python train.py --d_model=256 --experts_per_token=4 --d_expert=48 --moe_layers=[1, 2, 3, 4, 5, 6, 7, 8] --balance_bias=true --vocab_size=8192 --norm="layernorm" --tie_embeddings=false --seq_len=512 --steps=3139
Below are experts of layer 5 (counted from 0) of a mixture-of-experts language model. Rows are named router (the router's row for the expert), gate (a neuron's input weights, with its number), up (a neuron's input weights, with its number) and show model dimensions 0-255. Each number is 500 + 40 x the weight over its row's rms, rounded and kept within 0 to 999. Numbers have three digits each.
Before each expert's rows: a language model's description of what the expert responds to. This comes from a sample of Wikipedia text that the model never trained on.

# expert 7
Description: Commas, pipes, semicolons and ampersands separating list items, place names and table cells, as in Davis, CA or actor, comedian.
router:534473489507556508469516508474477469430425486549502452513521466476499536562542496416531489537427493585482449538601444527469487486532523432584532537499480479496489480461498519525542495484534530494437515498545509487543489476540583525500480501501549531492492499538529511525512442580422492541487558546536429520534556580502498567484469480510521468546531500541480540501470467505484546528484455464578529479473525457454515547501410495521514502568537525459510545560486487519484479467504422533447536489376485500474535426462576453582533479458520471478463515548474578538452559541479444568467469491463468474556505519516536475501431519486400498520451392497507523493606439466499542465511558506503531521466484511483541491443511502471442542600493521499497542503506479470517453507475447
gate2:485520528458478437538484514494552458457555517553532485439501487433544533464504461506534492463571503529542536482500535440540489487514436488488567484518510440516442457549529517469547503485555511551548498441613444518537504460487500457491453460488458550533450495517403577545523566505488503515505539571567528483484498499488529486532480525486486519438488492516566528520465475584544556488465492547539475449553483480505509504516591501504499508479535479536507490536466492569484471533522531503545514476423463502517489473561553494616534371465351525410495513428445482560449528519437529537484436477488459485434487474444495493498458450506551508527535497490502451442495498501466427458516466465463503507507554434500579527549458533525542488474516469462477496534529496487571562453505513
up2:478534470520465426468466479544515489489472597535524616490428503475521462464503442538507473508574508550465488498424498575505579461480493523567452507487513464490469581423483546501568548481480431503438579475517541468473458488506495500476528549505561427534532494500487529485565519537488465438500528515529487519429524484467454444466559546532585479481477463497493535488490515544463505467472523551561530502510475541465503498471499481478431479541506479507542503422519444493590501520502548517548537498444473608503512465510501546499422531475514472533480486478589533511535501476521518473451462545490521526506449405414569459495415531506426522470530547525488500436425486527516565506496488576490531466485463376488519477477485547517473515511503519459509421566464504520483498557490472
gate3:462493523530575472484482463457438474439559559429492471495564573543580555481591495465476516541473506493537519508488467442537477508513526504533405493494515580461510470469563502522485542526524559500550501492548492562491533465450548526519552517513591473432493453541500516493425474509463507481582427448527570499495491537491494490490489500525494531498479437486521501539547456510512473507488497561443487562456472498508497468524514467434478446493451518532535594542412567478476426442501555501475471554499498471550455538492583478517537509532516553420516462496436478524454508466556458433467546473502498500498496480515508518597517491536449452497516562467565464469542462566496499548506497502473492487523528437566493495552510528411459430485484549486516477445516629512450509433516482
up3:477484431506478469450599570423512529374461444510565494506458477501466462476483526443488503541589518523443516524499499487544496447468509534414525499489441534547526519515436576476461571471443466521535543488495493521486531622499491506522468502571476508512507522537462488509498466439527465566511577526473495489590535449536426479574470496489523490501505499545590447508440480543455502472532479454514512451557549495543466467541445475484542486482513534491516451480512480556534510481520519514485509404527467469529515534548476510477418522535525476520417562481529456457529533541453481512544523540598416509523442526479508555468470510533465432422545530470549470551534451446449468475521518553566479508485522462446505509511500480521528483488520506532493494515513458491594505438529558
gate4:414451513505506445548542506468494551459478512520529520511513435536523473531480579526465467487503454502449444442619513483470502474493582462561521482480538531478542510514489518526439468534458527490446570478532484450539541600485452507483518550469498528540508515506507489576491481521530483477561564445491428486506460490478498597492516475538474482450548463529430513546528501533464497580517523533448401514584573448475519504491506560512456442490426495519527458457536518515418506544433514502547518504533561402539498539520488492522491488457525527531436542404547524517453584558466559513534476489569517607542480505532487545517486471546466530516475503472572473476432447480482431542488489488483461502452496539486527455524551431485469493438524485441565502504521506470467489494537496
up4:554482573518543580487519475564512458512452525446571491525546384538463525484487402435449546525553465527495517576525510507530500505529453519429434525487462520495476434517497487502507489446554475510609479458466470536489442503593486474546495466483547499527568432514454495500506553552566564511548485541525521499512504467481529456505508534446509518564483413538552486447526524566474539452481424473437581446436483486544480536574515418496541556499596497502512509501430448483491531541542476465532480490485479582509526468540513470464460452479443478496493493532508489551522473483509479480468493456450458441455502505465440433524507486478506483530578518564498462555583533449509546455491507502526510530578507491510506445522459562460425489540482517498478504474462512532477511499435503
gate5:507518445462515488448478530457467500462470488487508477442441499563500516521464504427498540557523483455421462542512513451453562515522508584492518537481422367513554489594546521471492540518440451519519505515499483509535453487524424500557585538479573509477546499507486466453444499558589575499517471628468433483542512507487512525509477475474500586515512504557532503496466498501509464513432540455506494531498484529556544502488507501484508525514453497509499464553471460509483490546558530477515431490446516483506471479470453512545492562477543577460500466477438516509435530543524514468447517488435567514536440580449518526474458482514439467477556529420504494528460509454514482471525500523540509470526508516501436554440520436504500525435449450535495500566414460560452518488496624
up5:541481490488506473450524553507508519500479481485510450492508484487468484588488533476499515526487428477413410523571563482451546538485489538521541474440492462513536457482472486409567555570484486435508523473555525438565525545499451523533563472552527537531536576484458480513499486538483480529477532613493504527480521565542517520436538497535515543468554500483562535459506482558480437517402467563514520569450428487540534429526533472492485502556504513531502502487528534481488468462459522564504495407423531480490484456481502425522490533506564540489527508517454518529497522549481512446454523455446520460535445509450464536500508463520463486554468555447422395501555544466493478477533546512476515470563526531463466522421505492485532577514459449548500501544447505573422520502563576
gate6:512498491468427500527524473475505540487446548414554472530511554456555511525512483568513575443500495470512505548499468482510379529493479539446508547445508506399519497488451543485481531506496525487492523471509548452526497539519451520524452508603520430469477522524543563481520370523510471466510502542462485539591458490555496561456561491509493476437528565529541531505534503502509508549522541404501556524560480516428531526513524423518506520478507526526481481445471522518534450461441470521459466510464480490491547478573537458483424440436528500453466481457453469434496512526384517532495555483537613511497516463532480476508523473578486465450497530502517501456523495530499524447504557581469533437514487465520524493573478472454495531556537561553562539493454472537563502453472522
up6:537442535517487481524497456536567544483472437475488533484484552487483519518505480531564569507409527535538529460500568491555445507465508498517480495476518429510481556524473489456472505467516514535442505528478476500529478483470433482483531531506500463544488466548463499483479397555517459451548556543491524527562473518557502511490564514491499487373496588494494524478521491546522571516487525478513489421496552450506487461542479425508537497445508518521530477475461493448574423475478446467525444477504466389500568552448550490492479581537508478459408540474574529536487448460542538532481396453528551448507514492475438374474539455565520568442508478491527544512458572478553527494478489521544421473545478499542523468485504452483469557604511475532520489501488480522482481469492538
gate7:478484463412458435491547470501450481557504537548565520508463534472494554591509451567600483506425530446534404453494527511549548462441492482460480418496440498520471462480527563444510487477525483549521441518536465417464463462478506408555511498503475546583513483455524486475480489541464536499521464516461510529451475508468498509531509509558509494525494492448494511463491529510515588592536555507474510502482493469501510495482460462513496544539562530499463559420440508515535537522468489468486523616515525528523516540515516535539522504536531508489463464478458470514509539484563503495499453464546527485496506439467476530486502511537467429495495531481435517465449540470518518580523532545455440500464561445574500500335562486501377547523533495513535503548549509532503485500523438
up7:509449489518512457496554480490572494532525476399493488526468462511533469531483537565495401561508550474474439430567514427530529449466521512480522396447474533503521509460542507532506532478489509541549490500540560443542466491509509518428529516463538579561517444457505511543505531496447481530496510447406486487601500429496532526523495494494458475492465509520450479458541539549486506576531518498602507518525458477475410498486453479559477523552541481473521475572473496503468456538515478474565511538477459515511512494589446500452478506572556537479476466423432469497481571551541515460443500505458455495445478441490514562504486457532485508514526443540542496483458479559553505543481546438562477494490531469507466453404507513537377549500485483532481536481559563522485492495504426
gate8:472480562539408533432431515495402493432556504508500486434430534526448484537489511521459526534458520506487499485511446426561512465513520521517538546447536528524530539592502472485487498466473526507563440550511510486489471521553479490521589473524500477507502469442515462544600408471519451485507517433524456571478490532490526540465509503474541504486424525437526447499561526540533449484480533587500515529466427537529521502483511412517526488520475470534553515469442446511472462492454540498489497480508462428552409493447563480484485459541421551562541455518583490417476492567492509526447476490463513467540447525391493497491557471535505533505493523547462481528510565483544558476590464514438495513507539521506533496520486509484488481481524422492497479468490476446525478545613521
up8:454512553459519484598547462491552505512468500472463474546598473424511501502495477488447424495600502509494544490497511539467504576466518557528520479469488443536506443457535477496550540495520481502425532559418494487463511547433454533563474523506495465480528504530499547446516520530549502482507499576477514505499455531459489532552473486464464538519539512585456492454494484541463512549521553443470493443531505489466448543496468508497561494511489497481409541470563597498501529547470469479493457476481560560443619479441436443523528500509549497493436562495475514549462501489516529484495507477546446463487491456556525529618457548490482455463448511467520515417493451562438474536497522476521484556502439481425544435420485493494469515461467568558533518499444505510449578498445521
gate9:533573496515473498484492426455476509456575559540433488540444456476536470548510566484368480513471487510509513508503476576487555507515481479463498502449430439502550476462530547463480559490533479439607520493576586528513524583502568486451447500489499542596495438579462497436489551515552533471482473526518502525478524533468446528498506536536532414493482524535493477508491470536488385439531494483447479480557465453476500507535503455518482492470504483469550499472477549547435435465533420497525478544525504504505521469539488464477458512495470506512432446481536536534525526545517545474464505498531453493538422442501557443466415570523554463550535513568497525526512438516543511483524538581492485480512469554500506512475523561456497493447491414516510500603499537488480443485490464
up9:474429471472521522486557459559494460509467533486469595452501497415493484518447549552544479543467580527536526491514436485500460405518482495548483531486462496533487427565450529489466508468512500488557538421481473473515489460510478456519469529480534522508545559519526488525540558471470509508500504542491522452475461464516537624497470541552597479510463523515480457574498518523465484551478554442496468486530494507471499552526524483422519562453433444474529549475497506475516524487494479571514488468462504487489532475526574508527530549456439530475476447466527490512458535489494422429529468393487520493503456509501399511473453525436501487448460445523507539508516493564494426409442540553490571564463531507550548502488543468529511501506505466507559498517548532612476465520602579
gate10:518568487562437448493480489424566460461403406576417496456450508513532470444487469465509469489469494493497471474523556445473475482520515529502542500512517591510490493529491543545470495467541558476468461441512485486440571458580506546493528471499552478459452455584542538562518470568480478519487543508503427470496536512443475522451488523534485463509492471522449455515429447502539506509545555409539466488490524465495577562541494477502487482542504519496496530499454503501572469493529536471464535512469403440472514567449545545557543572507499454475528549562484517522542512515489566498461469428466470458555415439516456462488471534545438532508451440555525532547473531474513557510529426488558518511435499539497482486526472415516528485532476558597549523529492478466514470488507472
up10:437411522462504461529515466506498523534591455557546543528509490522520453521568438475535511504525465506486493439495527562535448474472483518517494492461503481448561524490509464505488496553405551431576468540505485445519409557479425332534485524513555530547560441482516472477500522480538482504492490474446516490466459464442447510591520562470483482460471496533532534501580591531536489456440454576442460481545500450492514476447544573518513506521434491526471520484503507484476504502512486480545499527531563525564499459483458512434482449472477491508476473501507504466528483522571475518485453566579555508521555539527441581441468483500602521415461538505504450533521481561481487505526470544462509527517498510517536506428513437489529553488536493460475511580486475534439501493502518
gate11:498433480471565478485470450490429535516521489461426449531468557435530544545426454534465476570486497600495436423466513500524427464512585526554500567410537538497529522510476460422530475464459486454507455528490520495524527500525525482503491580514423481493564561496500470475470548548487513479519504476503569502499445427589512548588420502568519527533504492493525552525472495497522468527451480472582488420505517525450442511503484519555545474473502510519508533461527592547506518553473594457505476450475485498492519437487531507525570576464571597475475529537497508547532502432476465484434541498514492458469525460435524480429481486492490551455476519485536440541540489477459456496525515518519527470527520547508504426485479539558526540440421459547461496503473508473529515513512485
up11:448546492528506475547511429521508436537465451594437468522485479509450475492446522496490464455505528480521591465573526546476530501489424480474607515508479475505492498465529519529475521478426475495472526541545536419480510529484416528600494449524563462500403534453554572564565536542461494489498477502436480460524506518492525423478517459479461511488497497522518515554497520507510523426571523458425497515479485576471569462526519503499440541503506468506547393525488531489459451485474451492448508517533483477431531508501513511490457472491491495466495531509485426511539467570486505481502440504387542512495478552481436526530524559545529532478507509469497517471495477474461608499534478388476446515498517432560486525495550481469481446549517568558508499511475475532526591576531549
gate12:498467524537428520468527530475536414495505474565415496531443502508492509533506488492537540482529482470511548524564478458495498508474434543456453452501484426452520490525523487491429536466485536454475485482463499496533518495373591438509520461480488509459553541543435452514530466459429435475453487499466487488473510517614484508442456523528577480504520528488470509544544528559573490573493516545497453539444497483475443537461458476492548469481448523523445519516545491507466507500550502459546544479470540506478533493463502553549528476497492428463518561511473548498509504559459482522549510533471502515442585502509490543428535526494450532519431591493523482422534495531530464446518492540489470502488562505499506377472390506443585485535488511504498568529443525549388462554506481
up12:466526526545462464525459500451464508546462469551549456499546499501445491470504413513549429456518525492518499470530441524521509521438509520470454501452471438486431435522515499498439497478525488409517482465465520626596503485506543464410506522552529510506549574490597539536495500440469459436492507544482478533498531472494456491445555470501491562442469554520552514554435539516506573523511461530511455568498504468454527603509477491593526506441482540534531500554518520493527473485528524497468425471588493544502564563493525533498480450492538490506513489491469483401436538489521474500492512444502468458472556429548517537496552491455425619563487550451466512509572468476522484507480470477501468434475507487485517515517424555572507525559518517457491491508462496562473467530491508
gate13:509543515503548406483494428466511478502551534489493428515532521465451458511466466442550550489517455500507497487477443491563540419520540488426507517524555454467504471495486532570507489562504515502453566549453483451465550484506476511486476468554492517468506482570511518553519505554505489481547501434471535479502487467524606478503473496515479504431475562506405516515438554458559468533542503522565480513421429476509534463498448550564498528483514525434559523495486498526466454537552485495424487591432445474560455505571444507557460453510518556529447532516464448483502510509554480473535499478486475532493579534541464522436539475438459538477535465483565531554534459422524566451512420458445595480536522508450495505496510508476475557441525433453530535476485531536461532588458508
up13:436439490481439554537529575492444543551481514507504530529486496511535522455529492535473438504453522475479554487481495503445502588480496503536476550518461501582493528446525501497499458459489460510522448456559506534503456532467482508506597455482462486494509493381470503425494545492412505531430534554505420513514524508458438519472521499470478510514509456487573485510548522530513508469439523490457482469622579461515480533563551448441468504521490484512470471540497491460493527490456486483546484492566515520441545469501492466421558580513492458463542452477543512560521518481439492490470533513523514469477494417460516488508510553483588473538486549508458472494476547569503427609432543572538440493454539474503456553575497461505514513580484540569522490549524486480552489422563440
gate14:477533500524517470510588445510547452520475439520524555498545458500515494505484451513537577500492548519453547514603514515481516489437526545472513431494446514535447475502506503514492511564425533468526551519458514485552452604536490487551505526483519513484409449513510481494565449493420490529513554510564510489514479486481471517594451499501478480545470512532480414479471553461524518507506488507479561500460473501536473481543503412513528537497523484484568509487501463503483467472510469528527501427469571483665476413491530533465523489525459485462484475532480555475486484426493464452458590445569501432527477476490535537493541551521497549488402546451508486483550487527405519517524554479581532521386497477491480540517453535498523541455470448523549450481523460525488555548500560
up14:452443561473503482498509491562460527506507399452465609504464507533449507513526489466504507536515502473545468526450476501524447400499486458555504535532491516527553585496460495510422460502523464532493521492529498528453537471493477496496539598535522478496489562508471526471405480461562430490539505553537433543575461517490513482478554559535572526515495511512488541525540494499562465508569522517473452529562537445540480461522563503487450579512482459505444489539573494427526458585463511460474536512514475463472485500432468471502512479424547543523574475518453403449534497485495504473447494509424486481487515473535467557525503525493407483569593462542546481505444528466458493516515490499547510495545544510471531485493505540552582496450480530509413512464392495485535462544440475
gate15:473512453512456493573462495555545509481497419471563539531485417507543469535495468585456491511417439482466515538402505447516605520472491547465448500455514501491550462513461466518454544485472464481461564442513567498514505448477566524499513452545505468487467483469527549532536465522461538575510485410544485482516540471560554451540500456486514492506501510461526513501471569545522513461523512485491472455527457504497448544463558418525537429533544457487512550531569470529467420450520499466511539547501524570463528516493526504587462531548539447484518516426480540555508571464577494449510576456532438528483550497428491434489497536517461579442557509497462509505459464482492515515435469520467547491508534553536552546506500503530452481532440541422486471516454521503501526511522607
up15:473442460502508502575442625526513466513472531508572447474460487453550527507498553540418429458488450525541522540459532495587500560461536474459534473497477420565522524500518500480538508503539510516493453443548496499510492502504543541509488458560476532475472528449565552508498493487401470504523468410509533564525536456469501492572554495508542498499537510474512468461509510465532388522514533548422528435453433491517467487484518430476524427537445456464495516436489546485423453552505489484542434518537425572526494538502524513490491513472522542421549456530469497555499481505512531509444516488538491452540503521468480487496531520511441534464586458517583527539493469493454486439489452459486515543592465479571566502557494484525542495492436535470440523518467564501524439507497576
gate16:506499492461518558516486563542544503519472498494463562525482469413464490550481449449489412457469424558487491524494454478465515487499527456474489526574473500507609454451497501582494446495469456506477577568497451544548560501514508496463502585500451518498493459477523481498517482466513484424481504498498488514428489540532426513514549536516525501478442490504551492461470501491498470513496538544557580436501565507512495451519525537514522518518436549472507500479496499472536430425564516472447555501487490484475457511522486529503523418437496537500658521477468458505483472624462429475520575503476487443504474460472555521531527553563483503468533542478430530511454482445528519537455526480497533441455545486633505516566470480440462517508521454495507493531465574459504552465483442
up16:444526546492504465483515485494432504471507465472498423421557510587573541484445551588494555525555516493459453518495467458561504514499497540535510479417556516530481513536494537460498556475516488516495480438537521494433500470477504513577514453427575461549503553559487474497517511483469487516470497536484532489542527517429485500448524424475509454489538537505422520537611541487515506451532487538458505576485501445464506562497501497464464477490560508530477501491483493480541566589475547502500468514479479538468516529490554437488419518532506429493440503522480515453489501489511583542483459507498474579522555549520481485496427452400564470524529447524541495534493490513400492501553504537467412607530509455418397501459452495531510486478452519503511548501579458541465461479535511
gate17:461469586542514502550507590472512516488536428521578507550498541479500488529519503465439513514444446547525511479526454511546495461547514515474458537510461420500581457470515479507591450466481460452521485536535549466503503513465540516522525497539470494450516426535425520464579503496538464496502477506498472529481496473504586460491514488485557509456531554470517495439532460529528559557505383462508573580449530488406523505593504488507446530533535482511497513458515521498498538534464490487547420486546475449495463500449478504533512502547503440506451468512529409509619564447431461449526408460446504495529465522518542516585453435551444553455445508492488533526498489471472464555475559455543431544524524518483478478553440478510479554524487469559527507555497481512526548489453520
up17:509483459509432510514506436549470519523465484484518495445495474499486458457427476519510492490484465508433486454495494489477515552407508509473574475559568543455398523567578445532454632501574566502481508495502442526538465510521492517505449529500554564470464517519514566512447473482489483517467493510529524423476477532498472435508523481444511483527523442539500487442492533564545463422499557474511524497546453571617517542461510453486561532514475519520503460571544473493517542457453480517515531478487554485513575503553544594491483515517589591493490549522530466485446461457587498471431533531507484496510549464519487478468524472500522432528522430497553453485470482523509511505564503550460481463463489438511505563463519513410592500504501485444510490440442523470448517478538446
gate18:526493563465476511444536477553491396544488543475529518493530574443529508366486538464534532464541519530471498421528400572476513518496527499562469572510560492483547449496492503430537429435502519460498478449550525515553484514506484433453537416484463597492480438511543514466504492589497492460478496483522480461491533499441509560529545478442473460549511503488551565452534519471467467456470497521426441510499568446549508452500443501545477538561484547531467500455520509550472510425530482445515545507466589529479503498433538412516520511450486531511477530517560544541518519469499487486520511449500465483531533507450530499449567460562430512454485498469501486506461473487562612469471435528497512544530463476528482448527511480543536512517483531528484594521535506542537509447515540
up18:393548519518544519525421511504533486419481476445507494526458438572460483546485500518492506525481447576520533564455585509517478521508462479454555441542439490558450519509499554542499566544556544491492505550503488465503472530487522559466414498509541455514564545475468491510481555436456540534555450489499502536429461588563505470471482535461524492481519558520449492565487474516540508522435447539479527479579503512477486546537558463457526461437537458489523502510518501477432473525472470585488416480534493480524451502541516480455490505538434421516524475416488518503517468521538500547476504546509464572447466475581534521465438464548560532505502522509450516466520524515456457502488604440454493479458480509488495553479563516501477458497514524495410416529425504493475431552561471
gate19:436521546567562472563473468539479469502544493435465495454508571507485495467436467519538497466470450500520512502506601501431504501558533513516456489468497483478533540516540530530492537492592478455507512536437560491550447542510443472484524532490499480512523478476516584487540525532494518521513558532489509465508505507497557474476574490505504518530438517474544405499490464490513483552559508568497521511536476425463495546426533517519397502556529459458467401389492590503504460525592530492499469418443518487453547412548527493529556444476501531505497498544506571472491506534605472509492482585450511513499498515486497462524466488483526479500494450448498488450478465421481531561538510494513455446479455489599452454511543496434500455582529549496471490458467436517511424508504441
up19:505420545446466515480498552471520460560434488554494499524419405489487542498563503519529458487544586520436475548478450515575481480451450498508509475537496514445386483513510444457487522567444507594505487539594493497436533511515499540485470462511502543453446548533469537528500511498515473461522467512502494535504480500438433488487453486482529483473463493565466631465500557520503505499475550498471449508475516490516494502532531535495546439461498539521545532523520433505484552457414469569524558535477457489497530563465488538522491519500513452497524511430457435542582500434422551544477471423514482481491484561523485479537511509566513538492441519496477526491508546516581497431486455457518553534492514539418542488523464513538483482455491559455516541619535561456472556470545502
gate20:506487588523534541498543481545532445469397585507461477484465448557539550535460461578528507498597536480500485512461487512504507544460535493499571508469484409476431502500478518462541488471475517452450514557514537462533528405519545574502524456533503512507542486526490485525498476552448448509562418498503475496553505554496555496514554455480531491529480470519473515508503454476464531509520483534475531516519459549482389510454498425473525464514494485374513518500527519490516522489497562481513439508519502499501489484521456516569495559441521493568518520477458489529430527558505513491472459480492519497508441487572504520545446555506444489467522496453475474514583517582426559509501474433482491572474464567529508422463478512498519480443639448466460566503505486448538611497474483
up20:526457551499526526533495512563447547464514608534458486487458553457519468560485499546539459563439490559525495475502437471553489500482489502470498470449484465516453506508488457511525478484537475487448513521514556461462433468582449546562458507527481518525476454465480427484506468475448469504534507511559400503502476611395557438557485481441546490573466527554552500540466466520485539467439490509522473514476474520492474549548439406527520464519493503485516445528528509477536525489512501468442513529545522463558448492479439532478521551449542484579561508566567515419508565588484483495517416449533538500449474492557503521556467455506461548456478544472520471535569539578465522492554514528509492518512466528564464454407448523465514503480527460486479484516543431459572530498508476
gate21:521533472480455469431501492538444514544408472488519479517467508459492489464567559456518524508456501528546474518457544520505555486520528468514488483454561522527413481476502473496468475505468450612467599484543462603504500488473549556483602551487538528474516510480478536440543458537511539545534489550474487455564528481465539513384496480555477532365500570513491504518520492472483525450519528473447552466468484493507440437524432537505550509471505509548511449543520574526442440507520480519453549521544453481483540521533524528478514479467420510495503476558484482444515498453496488529513414503503525420462453497486528556457451491522435570465503494522548436499478442562447523491506511490526427512448487524576529461525497543514520525496522457589394533479481486495502468539549556
up21:462433522483517520547518522495491437442590502424526552491481449502474529519449439530548495499495497488516469442590474470521450499516573595571495567485483402461539559505506470503508521517472553359517429502480467457483525517505526525514485538430509443505432519503492496482469501500485470462482536452514450539438433504526505490537493515440501491579438493511631496425455531489565484537575505519527497472417539519429535521491508473488523468440540471559516533479475452508480486535497471538550461517503550536426499535444530505553503561489601465536543541465494462551518522529465505450519485534498484539591514527499526478515531527576571411560445496476518436503530512505493532473534519466499496468510449476473456550480517512532442449481510498497577462485458508482518440459491485
gate22:418538505497444455454529552537515541464487510505408486536515510499487390450600461558570483508514543435481489454494543492532506561507509497472461453519499503497545578480588502546465560518511459502491491553505531510519477493536514512521518455527509513536462533491497502445431486468384465454486453498437462505490561523512512521535564464551459446470462501558495590447524532481517518441413374521521466502508562539527514461513503530538392540532552507533495455507531531499497505474546534546493562445468459463504490525554437534557418572495516508469478506488494519515559528580494506496449500482503481495539508495450502528540471443447550556520530579511563550551562507487472525502457501573504513440494518434513471460434483528527461558510490467491471459529488462479558434440528502
up22:516527522507523515513554499465509587517492571530355523454485487483470472505480484598542499452554511523498421441555514502496482506482465530504536473512465486482526498472496614498489454433384505468463479555456507454497546479513536466457553472478452547506506474503445483470456564424489524475433525510481516561487590539607547480557484485484483537537569465529444590445485511478529498472535442520444509469512511510479478570522521499530470487591540529438511473469459467475428589503520472452503529444479517465508595506542476571490499516543435512492464493429551542484512466560494478522521466534442439520515503491446460507538534520536545451558537494444535522571488495507442508474550501534542522518575474477500492509528521523494494526482494452469439512551417517524444454521531515
gate23:507489511514516457493473527526504511508478538558573505464526482491447484496567475548510492530567432538488471456556486562522525490487432509479458460492598543508518601542545507552496504477479512377578405478509524460486472487528487572479506462549479494499500454540486567489521484482548483484530491486575460473512502449448478535440506561584477525576533379488524495462514482476498513524481529461553538578515500484536485488449508542484549470531507439516532508523472515471538501490529502457503588581501508500492493508476495507447523495439415498541457505530414433461587499471491456480458483553480531503515513506511472474434522551475474472480550505479515432480455444503443490505475627558474610413471516488442472475463477490464557509497524477428408512470476495469527513474449532
up23:551461425518416521547567462552531498427552610559479430532526505543525586523541483507556488488495492509509551400553470424530512483476523478483513530510470532529514541530497446479451483458497450443496552540473430469483519516471533471470464473518605490560453495510519522509432545543456437459501454484516437487518573488559507478426447533550458557520504505509442487527500533469419397492470521580578499435577497533527482519559566473571547494515556505507510474480501512457462520551483510455499481492480583524511455462518416518539464521480517436538411513526494516494498476466485535448505468506506448475535472538512532496465562530476537562479569478546478480449520512470527446495544517508469527454501509536417555494506461463532509503440467508486501417550508484480460534469532515
gate24:521462485558510524459555460490514519431494465512567531514482538522447507459560508497485501418518471521502495563527517528537508455465511445427492540471441485491481524474547511522525391475542542477453502419518525520436538603512495480452464525471499469487487589490491512470488517494506516525468499446571489486518471578529457581430515406531471504525512517462506487488407463419443481533486498537477554574480531466521561507421507507461539481476506480511534563533462527530509514439441545512554505491470406520474510449568529496480496494578595477527457463480468483589479481540545482553492456453390462411487468542508557488443569498512493481506503561407480536495542538467445488465542486474531551497467495516463438494496490519524473492567496539450475504548502527578536500497570480
up24:451484464433462492500478520467463485515494556527422522525506407469538452505474541522462509564517535472446583431494541505546517523582520468468506488482506459541500470545517482490502588500478496491548483495490552512488479459522474503530527445570524478498498540520471475498494479497603570457523480553506505538475475502501563511477421505509515496523567379561455467535530554599494477453526513543521427498487569503507476449478519454535561574534572479530530480566525503510486465505552501438446449555564531465505501596458518515504456466450446545477525542414526568495507538522475507488491526449438457534590490551481558513493485502476531561514525468473476517568438465549523514586498518464468496441533561539457462438510464475433521524461464432509538413495510538438513455521472518
gate25:534452497455501456527491498478494503436505467507521513452453486477476477571538561474499472441494475450550551526464498459526468473510531444569511507514458560549476464512523521546513522457541474504567468555556459467503505463449465447481525485536448438543522491484497524493488508512422481507509470528616478470483531486509505554477550534466453519497536531470512576529572463494452547452538468534456494469522555483519567520526448494408514547479437497510497520517541539470468386466364532501434429509457547550519545436484487577453470524491515524474515575517455487480497462518600505527511521524526509525533533569553577481502542487405540570409516521523406438495588517495471547548442543481508492498542487460477535472494504489550581489479505503532560533528476512474490511563471553
up25:535427475498539456548525490419481525455502541577526535494491571502525498527571542454505435530430457494496525542511499519514496458553525517562483512527476559548497461508537593528503535470503563507561520524507489524477498434520480519436443511551452451507474464422517537529422431557464481499489482486550527482435506479511459574506533484477425504518488472543433552508509498511449592449580510516473543465474611473484542547503452471393529526483511493460421541522525478501518465517394509524523486482469536517457496433499503544472496490531539530449535546451445469515475500597531537553474550535471561558531466531469536506529472482426473577480541464531437468506609493481481546560483545498561524510536428486470517501475481514473530477540451548464532572480490504479469477543522512
gate26:528443523479471560463517567515442556531494460526581549508500569524463518476482553526549511541469513516497546569487456514511531523565557488494482406486534522482515491482498596473477518556531472496528515535456520481460513444554517486440505546534492484451473475462447402469432488512464414555516488433524496467492499510504432575451515518536506535535508507472507510559476495497502487509514567463565467495496483482458558460586469439452475576502518505419480497469475569459517490516555500449491476476550586567538450515495452422527547473504485511459519477487456507513496571534460583530401458491538443521452494507477509513458450472410515606487523467421488520492508451483480462467485437500530502565445546499548501557570590508534533437474526471470496520500487503534499464418462489
up26:388513428470562458492498476475530473501564496534487474504541514478507468508559476496524469484508559556542436462510528515522451516480506549456465624474441547530491486494471416499484497426500488494488451530476411544573538489459471549527495517495565466529476541553502491453479539488505581425584532554473531505496513488556528533542564476544515435516473539433468470591494514528522562497423464504420555492512426489599441503463491541525477440513492542527507559489494445446508560516475532503480520521468436485479488506467560556474558477531539505495541539527518455483516558511567466494508552502414505544476437516453578531460584500541482463497499558486557454465491540525527537474470523491517518479489485524517422477480469543457509495470413562504499517449577505433512523496552491
gate27:463444492424557594510497477444527509467563446438491499488527490501511521529525460471543455491478446548476487538552479443533462471499461521525472513509509552557485454399524532488555506491413551535418558510490525433541494519518519459547459467499501518549539506530498586569585549492510521529513494470487418497457550451424490497478540441544477506550527536508431524558543434495533534459465450507503542495530509465565544424516601439541548453519407485432496513535449526462435519542525475528522519556467528515467559436439449525506574520476486459481501467536473511492518444583564474514405479524486538500442561530489465526544424546534522530513516502514508529507511451573507507401513492528481521552493513527497488551489508488549485502524478489484512537430473514491510424448519493
up27:531576514532479400468515540575494491598437555525557461499479511478461502496480593541483545538555529497543478461450549523449484479497509508481563502494506451395551541565466463513473456513565429478572425492521450535446495483488482497488518521510506474486521470433534423426424487509490476517492488528501612500513480506564519513556488602474556501443473493516571513487504596478503506551523561489454476490447547587459430554489442578480510516491594491495493463478534499496527479492475514497507504486537508454502495536574556484485483473520502500537505528457492486463490550419456516475561476497546499530518416455456497492437572443430487503509472484493470446459504517473488508571538488457495441489524484423469529434485536499469500483466509496485469489541520456481490607552526511
gate28:517485479485496463492506455444498483490522482525541512567487512445492434427529485548448451610514487543501559462454438521495456525547462520555524500486451482521433438539521437481501501452465515479493469580444544474461482488472544491509528533499509533484453480479587483454455472523508538427534621506557534459575497514488447537491455484483529522452481522538469548593438503470471483473550417552503438534479526490510488527414558526478430488505428533450505514495512490467542483511503460506485515535477532533515562531448482534504475486486547493525542488509455437487493622493513495500488429510507438491463504487410488572548496447527504525539523498533463413432533479578515511522545467517476546505482513575447471533507492496442441545519597521503571473533480447508598471560451480
up28:493542536521551560516502542532440525502473503463535505485529561502512562496465531471545475432477497438485482457578510518532550490483456512482456490549520471453547503414500591454531507520523492520503492482517520556563499536564413506483477535444493551539488567554527529539489553476561501594503376504471486492391533474492537519557540522538508465593435504513481452510485439485514526486475541433461497442493536471508481427572511571553534532506576485585445451508500547532450498540519499484485524477476423478507462531560506428502490521476503488478442551509562504491572451546474525506485516452470492558502516417578542524482525537469480488467427443510493535511513562511545542471490485512505448423463493449520502429501479440532533516472427466495454521513487540475408532454545490